From a checkpoint of a small mixture-of-experts model trained on Wikipedia.
Size: 10 layers, vocabulary 8192, 15.8M parameters.
Experts: 6 picks a token, a sigmoid router.
Training: a variant of Adam for the experts, 315M tokens, 9607 steps.
Below are experts of layer 5 (counted from 0) of a mixture-of-experts language model. Rows are named up (a neuron's input weights, with its number) and show model dimensions 0-159. Each number is 500 + 50 x the weight over its row's rms, rounded and kept within 0 to 999. Numbers have three digits each.
Before each expert's rows: a language model's description of what the expert responds to. This comes from a sample of Wikipedia text that the model never trained on.

# expert 28
Prepositions linking a noun or verb to its complement, mostly infinitival to and of, such as tendency to, decision to, loss of.
up0:417496560511382508470504491556502515497510538555479514464506597540478478439525548531510503373534363554484493523498422534568524512563509454483367565436470483511460513449516482571528491453488500489545465457559396555521574507502459479544493603507496466486439408502444488479548531499503570512407515440445659518495586571447488524422522576561444516542490538508564513423499470498528534483635434503487450445492452466492446463487578542479447549518522461444472551497534520483429620462544489
up1:415459427485447588458447479486529494531495628596590435514483569483435462592436499439580457458559440449548369575537507557551537401549415495489490475512511527548532458546599445529535537544570455458541458415542499496420553506521563470424530553596530552479468510526510474513494462476594568534523515400578504506610521483393494495556536441532484502391504472505512458452542517497500433576552528460534543492443536562529470468533443508466425456515471489473494457432499475459485490471493512
up2:501535474418479567622513494460520456567476504463556494427602398533547551487508495520574530572386496528424412516484429467586434550562430526495555602446558525543540490562447619432460565537473545539513474541498389529541585484490461528526476528461554564468526507422499567425518458503374599502537458483438476446448580551539506503454467500554569525415515445492511478465435440540429405495438453473535469477545533397480519487491505498541472519502515534509482498490470459504575482462510529
up3:459569548517524408462607616546410527457409479511536439494563423579561594458416432431516403551458479438422540555504486547462445570469494593482547455527525497542454489495445441620536467438604518524545519529593476471518545451530605486422557516502531509555504473419502496532508502552463516436573582482533525510475413499478536446554477408520537521508520519489416501483425548426433510601466545469533456481507488517459538543472562472524536483483517460478460548481548459469512571472419503
up4:487439399571432484336497453571527548538527426567554522497404498530443429506472479510427422515461486494582535529510469442489472424510534447626502416479529459450450509499518422539524435483579503590559414535528453462514539632561461513462588443521506580475492528553529506684532559524522479484404513486535538435433538526548480487540473476566483561468502425495428454530501498502446509506559545510509467489473465509510510522478512406498531574467487512501453466517573502477494499579535445
up5:388562583519477487462460456455463481479498574507493471497547486528499562445531454498553562499484482496422515513521509422466495475479460488388538492495456536521380503523385435471476536504496501525497453488520573599503482589479538520553522492540487505577510393388546583434531542420419504464568452554592508500462546551535502570521489524512498535418601525443418454526462404485625507479497462442463572488535609464419457520497487596527491559404470493518568515470552539439503550433562521
up6:407529592530561625485487565508536509496567516538562533504483548450520555468424516435505486430444511490488382510539435522541386650463558537498493440505442440509469450507426524439635470492510598529497442403533519512550506468472489531484536511486428511616517470511456551507522396523498512462402556467506523537498486553485440427422536460476507461478463475513491492464556539589524562473428461490506499461533473434578502502519591523547498548419392399497483522511489495430536529554511567
up7:528491547459555463449462488497424500483546481479506522458418524449510513603509578456490418474483470424620486504480523575454553511529547502477605516558518472563436447569509528435483525511589470553509446405463522462434504457465500531492476518527509613542439538562590483467535537481573418479458537489459571486514484485512507453355587568493466410519599527467464557603613399538465465553498560522511447472501506536483444474463446492466507563488432482509529480571600498613549438451475511
up8:381490500500458514436498523434456509452587439465565447510557566498411515512532435413545450521412483474470546492480631454550448575489546509527532462503417482514499498543425517424598515516456534519528508443579503451492647444524430457464573533437486492502501516542439469518497525556530504468451561418451538474481440514536535550552508544588489444618511498473485519388493509499501516497500446490369511486557559468506516620504490505482450549534590505557548413533484476548407596472519530

# expert 4
Prepositions and months introducing dates, years and places in biographies, such as in 1813, summer of 2003, until, on July 3.
up0:489450349601500552526479429521529456446484556590440480520396522468522528488501394487507441479546454530550552476496531539519556513515461570505507547518416587472460502502530525542528536499471487481491522459535514450462452488602454528484467423501534570480478523613434391496522488487400488477556468409452480469532491504447500512635493707459449594587489465508419530409477542524476473490575481439462542521547502524445516462547484438548496456497575492493506559526503411514475485551495501
up1:498596442587415586477592445500488425540524554518536412391442561508516525482468430414516398482520563533434539548488497515593479471580455620460512552523453529539555488487486440576469459364523555401484496477514499598477532500491471502589513430484501548445511497528469475500453482472489425499514425547446512482498552501522532518544515564448405471448518498495441629572446557519440536557502484455454459506426497438555524510487541478475545547444523529507527584535599524439487502522447579
up2:478513553510486458424546538549440538551497506531500537572478545485496411501537631516387575452488525450470521514491490456532437472445579444476374511468593489425431539442384565589463427542595587471551484516449461504594497441441520542565395480537493505469504541356492490483477588455537552457503451554558613499447534549486461567462503530493451565516594529478505467547521503528474479533539461478551502506557501534494495499463476489460437514439476449497531542574607446458472502489428513
up3:498531534423491554408505572443523514517542528523547540515473497509443515482544525468508468493457446427421670524469527530506395570463452417506460520535603500501539520527378485512451519492455578494483415477475500493511441607451552463429518587471498370548507555549500607511564514447429589526512484550460500459470629504515513531501534489581505470383462432509446537496443482467455543623569500536528400513533486564437449500477524493538453521513511470452516532553527518500465556489441560
up4:365504479540549473545440519502494509549444445461602504412544577460465611492533424514580478559461571521489433462516497424474400455495486544540460503474472504458530497530404425500523470539504449522531436450660507559472667447566512567466503587504536445422571457538578419519480554464515522492582486521456496490431520458471456463486525561443466562491506418475464531489474465574614432458481504527544534471513458461517536498497515553505534508438529464507539441425482443554463510527444451
up5:514464497470462515464452561463590507427526577612544525540570431573428522486507560496553508480521434535494443468507456514475522460598545474474520423485420433456514525426518545575530579447567484468499504499528479445463470561517434526539451425522435574571418442434478542515585588447542511493475490487577456533560523513425533621407509431482401509568391507526427429492459532481563520616438492499511509540443527516596523411513506459453447501459523473490473549515519514475508607420491482
up6:460516492570458584504467521518449457434422480499469480495485555531504508458482538449486428560565584470400605557500569556496463557557481495468370517508446505567489478477504430530462459505450500400576510425527532515487619489500632472512471555422457550463466497516418516480550421422501466479530508498457569493480415552400536527512543519599421536550534500459546583496469490481443497482456508450455448571432429482535476542548625473488468538400438504512513553591548506522450500576444522
up7:447530491499419478423552501481572449544496544536501503502474543437478444591432481470551528445479484586496465540526502424489521429568494479517528567582438504472445532536445537518555534445508508457442468495547454615573437458489375497441531503452492627410459519420577509509499485511517458547495647446461441499604539505533457446495520594458520536455513436493470479572507489540523546423600477516538569405556532432520467513479402519515461520466527486495464594501485539634491499473514590
up8:410485505496467495416493567535550427451538414537552515542563470471538559460516596468538528600529418479531463488508637508510532469575439442501413511529526510537512410562496553530533563526369514613487483516456490462404482513547439484511409425504484527542569552555534561499522506431497520589457486499434537533505380466531515557500581521579450494470529514480459557473523458481505564433492396519494582480523451460556433457460498545417459480503419506530546428411461507513569456503572497

# expert 13
Prepositions after a verb, noun or sentence start, especially dates and events, e.g. scored on 15 July, in 1992, abandoned by.
up0:574490489522451378429561591551394544483420531522544475409459544526451433566510530496480617587453508521490481488470466444502466542560529396507454525458502515539545450441499603471459493463457520542576473528518481543565508518477451489526467574446531515467545424523455403562517587422554527523503470509498479447424453487480479490345473516520478420587575460510536554463444453543491495418535564527421452545625475531550556483538515408539495520508511545552502492494543504456526539500517611
up1:442522550546478491435509477549500450468520441525462533543501559495490567551524451490468565447428514480525606493490534500430483574458504492454385538450476560469577474520444481505464456500464550507505508429498478439527511546512594484518469592394519430500472465556463450467462506464488534596470560464403576469523585483494513569426608591523511606491481477526463536464503519449464564585514432506471417496542534464298491544459489610598514517435514508505548498546508540466394471534525452
up2:524498423502552475477571458519515497492536526370449474473562529562518466446452486454557548446486557547477463446479440464531549540429557484546485503488640556472468515494487572491471580530548577540557496441469427475567505502521589559467532592418477511445481510505521457555489508529552469535566427562543540442377480450628466502428500528448514547461611492482503506453531478499511413392510402444447397516571443512555487505534491511471487435500470547541457572635482516519578497541514552
up3:493494532448490469475511455521576477541587462480466480555491471434503458559511418528471547539458465596554455509488412482387469508430554566555560471491468472504525462480470486497622507549472535583457538484460486497464470484510387596481573398514508472514539463510509537660476458586522492536458463450529400518455534482515429456531518547493483513447539487507481598534546492526554555414490454536460506501558481420600603532558526431483490562497525585490497570496473536609573546475625563
up4:607428553491530491533525500562459629543504456456459470505492591503593573540496498591491520475430507514455506542538464433560523620571420444464496494541515486484420508587470458388513445602560455527496534505503529513524452479510527525489467488548416483531483479458555499477500471486524515501510532459536568490527452615499474521549501376430438448522577468446524496481524596555469425503486435472573522511372500554486514548414525380493476449517474559439523521418559559408546452501440485
up5:473504515499325524545546630519618430529513548547567529446498545414465485512494480503523470413572446581497499539529484503379453500537494446385481579504503585516454483491405394501542556482483514468410518464531446569484473527485515507532564458524433571486449470445474544480444465482483515435532466516527547582562540521411496511623514563530554500435550432496507550483535486570483609545485506472501516508557480448511465469553504460550495579462427499540507417454503598437514499521518546
up6:417506513471530534547556522534481608467547462522531555426510447462555549566469548519505459560477436445432475577541532547492455489513510564501484504506479434463592430562362501493564472523541553589488379527502454513369491470592453438472528423544502507540586507512553449528534551417541512479469515419437487405500492510504539523438637516503475563535506571472413477501474464507485509405532572505504440419507460496539425489562469530506506499426442391466528554470594518559462554489500553
up7:537539448460513599536483492557496543539499508511522500525396438471523441459510464468460477493528436490491518445483439531455522603525464545474434524534586597590628475496477505495367505514634529458443475481479485528531447424545458623524494513481488503490459478429441447499576477523478450501510476579493502544499539432494500416453539506571516486389506415524497610508561500572398552558521529588460534507405412504388481513496579451498448542543473541473481470494428455496540567565529548
up8:558364480507531492452489488544540580464457490574493549497537491496528483515521466512480536538487542618473556555533459506450490524525401478429530524364424421490509412446571531414506570512534495434430525525514477525532539565542497503440378468388582523452471500525536508456536543555536613447493543392531462418616519588451508532585561480517480515525517448515449561426452505551516545423443510563492494470459473582481483463493536390542510454438506445526509515568525480534543569497463497

# expert 5
Mid-word syllable pieces inside foreign names and words, often with accented letters, such as Ser-ie, D-re-i, H-ö-fler, Shre-if.
up2:483414496453501536426522485587502512509529609477464527438451486491495541421485447482538528474434479569530525525530561508508411496613551500485437425510525554570450476516474519520607559547499473504464567550545458436421443469454558576471420467419464469411544467509552573522432430497475450442468444490423508534528493480521479477561573588452596515536395473521505530562536571528506504513499478509581514532548466547539557440515556398514426522523405377500524476591523477591539501498567416
up3:537420586454470464502572628475557422404534491518426498436534552483477555500435472456496466469414516531487531519498492487489503540599476413468467536465547530491473577553469508489491457548500451538542405541563515548549434494516553513595508490476525533555448535502521614481465449439523444591481477462489534459365432530482465560471500501465471457553526499569549499462496382532451549569457587515511467579414454548509580510502464462383486522465574493423531431596413487458521545568455503
up4:404468557448523527428521439477509508419503498557551459492416529502493517517471595491412468500534502458532499536520500466417504484492576471443585555598471454478458628518480518469522481513485490507514436457534508467553510536520539423433539618493453496400417510500504443536561492383534578513465503488509509526475538465543494538571528495555461550425487414433495486445570489496494496462566492603509547420486468421518589563560604446356501434457485476509489487591493440452573464606441523
up5:443465499529563416581532436413532534511492527593507553426455498493550497526484473482457561528545549545510534539525479460416538484530464423531472510434570450502473550528511537461588461408482494424440478444478467487422499468529505475575566449588429475537472459562499493562587528627518477522611404508503519482414555516478472480448425511495446382512509426535468454517501511580506673456480456548567509531573441510443557525556431546431514513515473386486556504502507559559511479493539517
up6:556480588486449547524483457532456521531414588432456414435448546527486535493452574463528374525561444491453539442509537512546461359516452552555510538430502423641437546504528498501554510553456479528435538483535536447515424481476514414618518551441426543468478510507518384534450434418502495477517553521518504507491517474521476519552426508544462581594534568461535544381483571537512398513539481468542489485465517498485516493505541487455497527525460493524506521454629497458525558547506618
up7:523580569503527517447473518574440424515517517558482480389543482495454451505436494555557510633525501574475597484473483515502483422469470491492497527488466540579470509542393553487450548493485513498405441544536556455411548544487494477401507481471441528379525620555464498534481527377532452500486557562453378463531496482563448512446542519517504481524500530560496511472479437459594538524540421453508521552507507451480502506438503587459423519504363511493526532600560552469414475483402506
up8:466551560452504479478516649475476511465523549514411439554421484484511493488533591527376420546586501507497500540515438482534551535464530486551514503502461466422467508526547560497484561474503522496506509467554486443505507507467395487422499531531439519450434503438533457519461453538513523567513525504462547583532603534571522574454570571493491538430554494539510480545518473286471543616512532483525487523540540504527559345474489486474417461448412532471458496461479439468415526475420488
up9:445527483514609522486473532516581486435368524529515465488506499518425423431484475484506501522493363570560501514521532489497597400416425449528532548531497473420474435486537491572611499548475448498485518476521366560568504478461458490560568512439488528522480437510529493506562422497456594538419420518537474557444511515447558485471539560413534547514552404474510516474455542522518473570504460453504518546510544480588451581550549444520502418599516487432484451510489545384474568560477511
up10:610506485545461551559438407602490474474509519438495489568447533547525563459452490469538500500489446528487514559532603402478462431503386589602550542516496429426518415440507516552552516456491502503502482534459493514473478564449468468451607575441416544582493567494424487504444572593490547575467459508589517593470481519522440494542502461513494574479450461419489499390474448468520504445601488497538471532476433471546531546456551472439424535447505559431537493517494542496610486549502560

# expert 55
Early word pieces with consonant clusters such as r, l, fl, cr, dr, pr, often after a prefix, e.g. withdrawn, re-slated, overlooking, Fluoro.
up8:440519484558440490512493486572503438471443511581497487533589480548476505553534485434480560534488539595581511550530580497539520542475547538513433472523543310447536459445517440495574422475603507473484442477514484435489544484510590530465496575440570482538459515472497463476429467562485473452454487508462551474396576581557512395511573505457435484465531418506448509535457556517552570591468531506461442440508473509522506457478528396464482437497621494470528419482483437499567613499541444
up9:430538551494573596467414472495408532517431528515581451483358474512511521510462498535490505520504502531532530555536510483493456528527529505490482502349440515602580487499445492523544473485393493534430431463531472422524442521474534572469528488499464539446429468429555590558554507563480468528567535616464588495452415429535559510590465497588552550436562544538418484533486525395521511505502474493540469473541530539487471529476560453427453522417389440459533498445516490579524498445485566
up10:541416475499364549499542497514578494499467581597518566510443486581517506547478537442446569564474373522490487571542529486468453539568544503506498401497536554549445458479472453538386525502497533489487431426534526512408508459492529545450533516549528505418540464441485432496496493416478543529590557530525455473499505535557427478388553495538495498533514499525537538497609589548522591506474525319484492540446447424540501434425508471411485542505441469468527526486576514474563540438502468
up11:644459619498534491434444516463482450500525463483544501500556480518502470541517443439387525489485487512606468629533505524434459479465536510591466476498529492533487452373467521476459456569623417431536471460572520501461490505407443475511523506578475467446534421536435492559478505505595478584517526463578534478409512536418501539444519567544486561501539489525541494501522484480503441538541523544440460640542535483472497516498522404528472560459428520503509512425443515423554515384535543
up12:511515487488506476529455558522466467525493530539557537427564496567457562494435484572398583616477440530406472537529567488481525617449571449418505519553482546569462471510484509471458444658567450476528429419501448613425406430509546554556582530426558553471453496448452548525530515501490490457527513503506528502528508557592500350482449507486567523494481487488450474446466490497564466494462534443602535495516504464520481458547494466439437537532523445571477473511613518410536470488466519
up13:519512510487484480421525519434405513489480521480516490512495511447583452548485517468581486432479478415622526491509554467579449428449413608504505524489412408453531562526415497525493436510499366530528431520431510504570508393492644454538449573546527525507491506449504571502483539527568580479500530419541583502473392485495502523580474490621475560480535467468463527465470448485515625535531484542574526576491514497481539495523579484400482482517453523528495540470449505471447523595458553
up14:438513494556546554424600554454526514547458464538463543470534483591464543491406556532484520566495415475703506539492616488437512508469478481388499515489475601480471434452531482528512506547575473462434477468528497516411468473589491501475486565500527517503445404410460564500518465515570432458470553552481386482563451484529543428501533464463596476434505497476468512496487497518575513519548414498452502418523488478504414477408473523446524563489474552644539526445473465522511510539511487
up15:431479443476482511549451488585423486525470533396566489533556354517501463476542488579511542596514611520558616402511463458528409517512504422485448489503485465547470543516569549458486394509520499408514413519517468545488423501383474497546567465392467506439515574427598414529502482468526538478491534490487536468465510450486529462586520597507488523563531487439524487517572489485494496442477456524537526470559452524501512556566555482463481522430441624518429537569536461503472488546411496
up16:501389647589557485495474531556498487467465479569604456475548429599492552524424507386477489473540419514495575533548518451531417592516557624501534450461549558552431530578507479571524556505424450531434510567455503492528427546488459485457522470465464473477562505532452517518539484443473515535445600526470466532481477465552463424413528515411531557515603503540546537457554509492520512547418544496520496512425495565513504437482491535515513419496396530411451461516472463573454480463461436

# expert 42
Short letter clusters inside words and foreign names, often after a first piece: str(eng)thening, negl(ig)ence, Far(í)as, Cherbour(g).
up3:481491506525477546565458508503479473420479465470509484506343524501501548502522464448471615495494453457485428514526511491524569506487526513483479469440563442528514519511433495578491593500489502481516442532495536469505426576516418463473539530407467508462405531490479542472524533377412531535576473430588481580420491469463489494507540442633458530418561532424558564606430539449481474560499552470454566601548598475402505495496467567466503565546478610517396519552439490507458541504486547
up4:573506601511612437464490533511549431551513509561478575578465488527428592516532564543574539503509576474521531517509446472530385543506461416513492447475457475506485483488480543535517485461420438424471457501542442492454510485514498486469464464454439539500578511486450549555433408450450613541497398521494477485518556415411435495509505492479502494496531390440529539602518552498501436540463515487460487397496495517536451517520646521553584404467508471469498545508404480528434544643492473
up5:515494553481448520545510527458426498430552498491511551493462442437515525425457527480426455378520427422540485590541502454548501521515411561503449517489542485486513501496529533478550401531566538478467412550526507483571356542377521443589543418527562446562461448506484600521512517570504543541559588527591586512496487529508461498435563425529530513438531390522478513533496537400420539499469560500537550510511394452590499532555474448476444523516559490451473512459488478500599519517523585
up6:533475550467535567441570501464539430417493558531558482476529570531413517439496488467427466555506415481468463465530513493524506574542487502586541452504497517560515501428434497523522444470450426485454479486486415480625460546466516528582527533507571493547431512452566533502487496541442523490548445494524473432505519536494519468406472583391505372601549461445502405531499466539459455564418496490532487422467582440615524606487603490505522618499578452486509446466532548554498502420439536
up7:485548445410542555424518566580444504395541521465509457529468535544523466580454480392354533485517469485469567502478540473512568547568544534460596429507552476493420422432484468562473512550565578553481483494485480465503512489486540462502538601500470527496442500443534489497599552580509492510545500492457472497474502480455469500499560482509432462510501475426494571583385454558450488531444558430486531501482587548534383548443492505368606565523475461519557507528510482469524557473635495
up8:450457425543419466603564527452465511500521512569432537436520529496503489506496468450613548488512528447479577553512543502524533554474342491427529496452476520483524482469570498500582460488511463589484441477555503453548529509447569533530560501457483468543445502356497580473445562546490484554528384547532501488542543444491414461507559464518568520471536325440437539498468477455484448511482490499592545499512480464490448433550512519537398530574547542524496540539596474514586430582542491
up9:476457582469410486512508468550506520518515525415535587467450475498468377483568613483554531525450465518485543407493538476460505495475482531538572463497512482518571574399558372533516399498529521397510461529530466435486515520474416547520524552543476566624465491461421434463480503479505504555542524454562546449546528512462433515585449424467491523484544397428571516416558486563432572500544530401550474451514532458438498531471527429480537564533577590519475531464488590489465487540538555
up10:484520467542402526526432414564483449563512490499464543541544500517467420572492377459541566568467530490543482529542608409510491466456527433616445503512557455493541493474506460441522531552472347492466467520519426493457566472537575483464502520415565454469466506455454540518577473419480581578409505520511527435554548547512385463579558561419523572504539495535492488423433494506493489453500501571534498521446525453547528493592511443490467329551487512451466473495473512492490497569509460
up11:489421463427497536438461427542474446468460495476546444543422513616486505512474561610598431503468466437467608553503458474515531582441501609481455435453489497508549554521497468591496529477540408493468513509543468511483374524423506518518405447443514498518522487497484556517465512532472503497511501418480418556476498502571476528531550521497534400660465544443555509543392480604526511490516403437501493503504453537505503584487513440583499549479487467567490622493472492399503560532490481

# expert 61
Measurement units and hyphenated counters after numerals, e.g. km, ft, p.m., 20-point, 200-page, twenty-first, 147th.
up2:417472529502497476457430421579464541449520525491469512463520536529454574466481411562444452506554575392586489527523448482530408451480374486505404385565468495482575524466470484624596531496534486610395518488480484527532514522555563495487420574500482515528440470471564471531560483474434498490527533474520519517482509475522521512515505552424458422588537467496349535595506530426548533573523536442461492493589473522453516471586587454453555452516536471499466512551520536492567528536553476
up3:486488581384505608442463541512454483487477440471509479435570517537530473483543425500488591513518495532483584592552548526531325500445459519566543590565498505483539578491466486547629404494514513513487448470455455469538563480435556565589472587472492522470448511484462526425433535517469512506531517501576497486446406457497585462526479523518546506499440455428564472509418535535472414577508576504501445579559396507522461522440484426546527477486446451502465532467562506549608511463502489
up4:487520518564539426418449473528412443439476519614527530457470506557505450479468443465497459513488505480551484525496540462504571504460463603344503519482537585483534472533529446483617385529510519510432466485552465485576485577531579536538590628533466539557438489483545476451491456568572498511449501545485528463534413577513556548541454529535590460504559467468565426474507497416552520628534475384491464511455484501516473464485501478447487517450484593433455551503567473566476436455464546
up5:483525507556455446446572457539474539488510484547425502492429459563502547450454435536550457485494560518600481452524544473514473502531446492472389420475599618456449520474399454588545511512512470459428479500532382486495440451453496545533511450521485586459472488424584501517606506526581452479668521466560571539457522520505516474527490583555536468457467507514435519528453454481422554527572475420532550496452471553544460572529504431468425447563510471551461639525499471509563496555504516
up6:566468511493503473479577558524508501467501504614405508462469525572438434550453550376550553428566520452427554598480540495443497532564512509479431406441484487474421477486453572548409451489575506555547459523504481576550516588426487482504545493392538560490447489461486531569450505489469383506431438516469598460585513516490535415488507482513580481488570472528517520524425508487508568500497498488506545613507428549470501478455474482449595552484472508474500455535533545467587580491427617
up7:528517494487446536504450517375505490489551650542494518560471463554518518473528589456514554523522493489569504474485409455644527607543523484544499391505512411470440503531586469503568439464363423479465458441576471443565425498448554458388537576423466476541488522492562507618529491492530469480516486466465485449546517514514441474525461536515492481545455509515508476420507423510459400468533540475553524524542456515457514491447492461515439465505490503535393561505476409618567481538547506
up8:549532562457546438445484463513474513534491515526592481558515482548551472573561493460502485476505541457552477472564476487470541625416431572474492400596478550593396530520534513560570548545474431525492467532551449410539416477540551416504469536507494524509407461519490408553507478529529540507470615493519446487575488558537517458558598500497538458508441564440476514540513416451522422590434540404490500468538584403497463474479566555492477406510496493443538427497560424467425431464499534
up9:533538502613403477431545554481460599431453513548413495487544518490538461595545533448472588491581552427508548496527399545514520510516497507498540547525428438600427548417411489521596450505465483448469476546535421461428499500454493482495506505386405485466499553478449437532450499569443604452467520460494460494533473534517474511493521463564570562489504508553483489517493574407496494569436482519545491466574459402430557550543553506470479446406436414487571552519522487544537466567420515
up10:554524525516514521543424405522443548466390458514540492604492530554506532458485441531566477530534504477437475452543480492531522537466431553557523505487457439493577510513534497577562504495551441497527525424545390405384555498493553445479511501465479543519512480507481520501565493509398441446549379472422573545578401456478545506531478535540441541583539421561426591466515430500527482471582550456546466502578509525535463477511411373521550549513462441463587560516510569414510559476547486

# expert 63
Mainly "of" after nouns like elevation or score, plus including, contains, with, and colons after infobox fields such as Revenue:, Length:, Language:.
up0:468493433485585518433535457523467485511498529534573519480540506525552542497498536498571567560445602457430484473515435489500547549418490544564405529412490478444508421560346502469487417639475527498428500486497493573480558499492565448467537477434599400497490492420522462567539572500494513576536507383543509500445537445457512506360513493537467508526514466507443664505528475483519490491430475462485527587477522463522488469515499436479532602519500482497524571547499505511455534479539619
up1:392512481521528532436477465414569500424438563453463461473602485506515506502602463415473520521545543510447516417484326471576564539403487617514467542481510611560590525523565516362467464509574554503445501526484527530527553539529499518563510455465468500470511494505500530485572554585515392456574455515518468553461528465502476513443478662478501485430538463487491444499442508479545571435482441556430523451566465501544474494457536529570556484511545481514485467485425525541484502528506530
up2:518431494535624580440519469494467530502515490470512504488468563486456494556535538498389521474534519488560659419501544441550510405436479540455452459567487507480483601506481419438513485558544561468474505552479456521569429482513460604506457565497445589450523450436544521547468511529489485509410553440597585539530450531519461479537462490493518447528565505512499488441571395426517547585544463506508430398568466433487464586463573445562517458519543550387504488495551529427450493531529468
up3:544531468419536500490533611523504447507403444514443472500470471601544463472464372516499417565493517529433566531520554449495567436486423513447537580503633588532527524588523535552467506477547487456543491474553478423519574418475440484497463488457506485442447489460533556465537487466412583595458473474456466481505446583512507466545513411518489538411513487491484497470444488494503462576508546483582490471530507529478501462619605425541435559473433479498504583566490521538518519504351447
up4:511554621524475535468586513470453557471471400427558482444512523432516527584516477460532433503516490432447513542511515501428555448468557472545571487467528549576450522516522457504582518585505481430483469480497517370388572556502481554596526659453466475545492482452450498449466415475564482527441505511506480485516484487527483507507544481367510480589500472427478505503538554442381436458479525523563572543470458489509486466462491501509568605532361424566512490547510539532527472524450542
up5:518530528525528583526471624524552479495472474550471506454400501612467514520523563520451547557508485448417566439518474458512541385483577489524514494545348497503511556476487480508446420485525450535400514477535505562490515552426499500468483455514502447429443506576471566579494543383462507588490493475538532532431542503462513438438523459578503476487335539543474622416412505481511472539521561515476453467543451412499568485477549525517580461503504405495489465484546551510449578490528450
up6:395462524489533483451505508582485525503498442497508493514506518512422520479446502516509531535501476467495528496511545481448453516519527531454507402517557599558426477516444515540561502539507524531514480556513455422507523442470471490514680557433419505440406467408427519564403421526601506549505563498467620415472438572475415550490507482530482534555509506462467478364517575478400643530473571483531482522513559550542481519446521565503470506448516456491413444543522473566518478576431557
up7:620522554429591601420476491542619544458505392476463570482554507523484479520480507439407494515573455484497544487495462529493522573530529487440522521570528549509517509431530597575560464480545590442563506490428457535563525468475500544459592529422438541444507453505467564460499560527492499498512530579487418498542452500510483465420496417572480378505544479518519418522536545571515482493548485486465546502607433523487571433567502427528525567476402482492594556449468538460462491583429505
up8:487481510559519596418474487464545608492521496572503507452490475553494529448454470520430607457534461495479487514495434493570545455475459512491529509489551426538465536443508433530547392639570482530483511471512476490459454484513592520454530448505334446534453511512466478563523491597409442605619503469518486456614513496429560576545545436412525442485474459514491538509534543527417496556436456477498555541428504449519458541431501439518536462558475551437420449578511489466535510564532541